Weights of a small mixture-of-experts language model, trained from scratch on English Wikipedia: 152M parameters.
Below are experts of layer 6 (counted from 0) of a mixture-of-experts language model. Rows are named router (the router's row for the expert) and show model dimensions 128-191. Each number is 128 + 24 x the weight over its row's rms, rounded and kept within 0 to 255. Numbers have three digits each.
After each expert's rows: a language model's description of what the expert responds to; "gets" lists some tokens that make up at least twice as much of what it gets as of all text. This comes from a sample of Wikipedia text that the model never trained on. Tokens count by the router's weight.

# expert 1
router:116117139138135152131143164157152135123142107114102130081102099122090134100169105128087135082131137098179123149146131122195100132151086171099103147112153102151150146108134132105130095147114156
Prepositions and small function words after a noun or verb in biographies, such as with, of, by, for, his, had.
gets: " of", " with", " by", " a", " for", " his"

# expert 15
router:095122114112160113094190118133160116135154118129133113128122102162110144118151110104122106174132131124124120136150105127143123123095115121077111103119102133151105095152151143119124097094145106
Capital-letter pieces inside acronyms and product names (CSI, RAM, ATI), list-item dashes after line breaks, and organisation words like Public or Television.
gets: "-", " of", "\n", " for", "U", "D"

# expert 14
router:101110146132174128120115077124128107097141100124136114128112100179115152102103157180153113104115144092104131108132134148134136139120128109131126124142121150095125134194104159091126093128141141
Copulas, auxiliaries, adverbs and conjunctions in running prose, e.g. was, is, be, not, would, became, effectively, simply.
gets: ",", " was", " and", " is", " to", " as"

# expert 9
router:136142139107125148084153127088144112144142122130104106155120122143093113116140099115135112147070132136151085132106095097108112101119054139131100129095109128133164103158148112090131105176143119
Unit abbreviations after numbers (m, ft, km, °N), opening quotation marks, LaTeX braces and carets, and line-ending table cells.
gets: " |\n", " \"", ")\n", "%", "\n", ")"

# expert 19
router:125103129111106136074114145162134094155131161093124140116098128153143125077139137134115141163130133107089077149145162088133114113081113141136114159130169142134126169156136154116163111106118102
The word "the" or "The" after prepositions like in or of, plus sentence-opening In or During, especially in music and award text.
gets: " the", " The", " |", " in", "The", " of"

# expert 0
router:143103144100099124141145088103131129138174120134116119074108134134141155107124111169165107115146158124141123162142075135160100091113126101134122133101159185142104120138128147115146117126142104
Ordinal suffixes and final year digits in sports records, e.g. 2nd round, 4th, 1939, season, Cup, League.
gets: "0", "9", "8", "th", "6", "4"

# expert 23
router:173094171092148143125136118123127106146151147107117150119146129136100142097075121105152133118107109146094127170125098130151126131124106140105119141105116171133120095123137118111125112142134092
Commas in lists and place names, subject pronouns he, she, they, it, and infobox field names such as Publication or Music.
gets: ",", " and", " he", " He", "-", " it"

# expert 7
router:118115160120096158112081101123107094114133121128120141132150147120132116126168146131135123137134153153110099138116127129101137130088127104104074118065104113144136156148151123119145109110155110
Prepositions like in, at, on, from, and movement or placement verbs such as runs, moved, located, served, took.
gets: " in", " at", " of", " on", " from", " to"

# expert 10
router:132127158098149137094156077103133075116139121135130168120133053135106092115183088130152108136114152117152101139104113154153125129140080126127106141100149140134138100139145123111167089129087098
Numeric values inside tables and statistics, such as medal counts, vote totals, times like 7:31, percentages like 40.7%.
gets: "1", "0", "2", "3", "4", "5"

# expert 2
router:108106136097123153139157086144132129104126116096152135152108139124119098117121087150181129138120125108141121102147102161094121097128132148124114111080108141153148092154192119108140130170102100
Bare spaces and opening parentheses before numbers or glosses in infoboxes and tables, e.g. Patriots (2018), ft 0 in.
gets: " ", " (", "–", "/", " more", "("

# expert 6
router:152115115105097130151155154169135100164148080089112186149088101130132103129132099142194165110099152095157078143161099130144132146145092188122083124129119123132151104158108132121151087117139148
Punctuation and clause-linking words in prose, such as that, which, when, how, However, because, so forth.
gets: ",", ".", " that", ":", " which", "="

# expert 4
router:103129110152156151147097069133119114154160109124124152109137108137120161098141139151124129118090138089146089165144105144164089132150115117085119163081141155122108120182140168095136096112116101
Surname particles and foreign name pieces in sports tables and lists, e.g. de Bruijn, dos Santos, di Mauro, La, Los.
gets: "-", " |", " of", " and", " de", " &"

# expert 5
router:103137137143133141097125116141142071147140103125091132140127076146123159117147111101153103126116160130142110166135149111153099112134135137100086125114141113091149153117122130105123113147134143
Pipe separators between table cells, often after a number or heading, plus == heading marks, infobox colons, month names and "born".
gets: " |", "|", ";", "==", ":", "-"

# expert 12
router:089084140115148113131120139128148163160160126119113130139095123098127162096141153125114089134133142111180120132156115141182091162150098157128110120065069149152134105144139120081151118128160117
Numerals and quantifiers opening a noun phrase, e.g. two, three, several, some, five months, Over 80%, 1st round.
gets: " one", " two", " a", " first", "2", "1"

# expert 21
router:158142119100135156113094124123149112131143126116147139095101129099080090140104138113131137135142133176144104139136085122125110128147134135088097102124159106123163187113138165088095059148091156
Year-start number pieces such as 201, 199, 195 before the final digit, plus political or era adjectives like socialist, Marxist, traditional.
gets: "201", "200", "202", "199", "198", "197"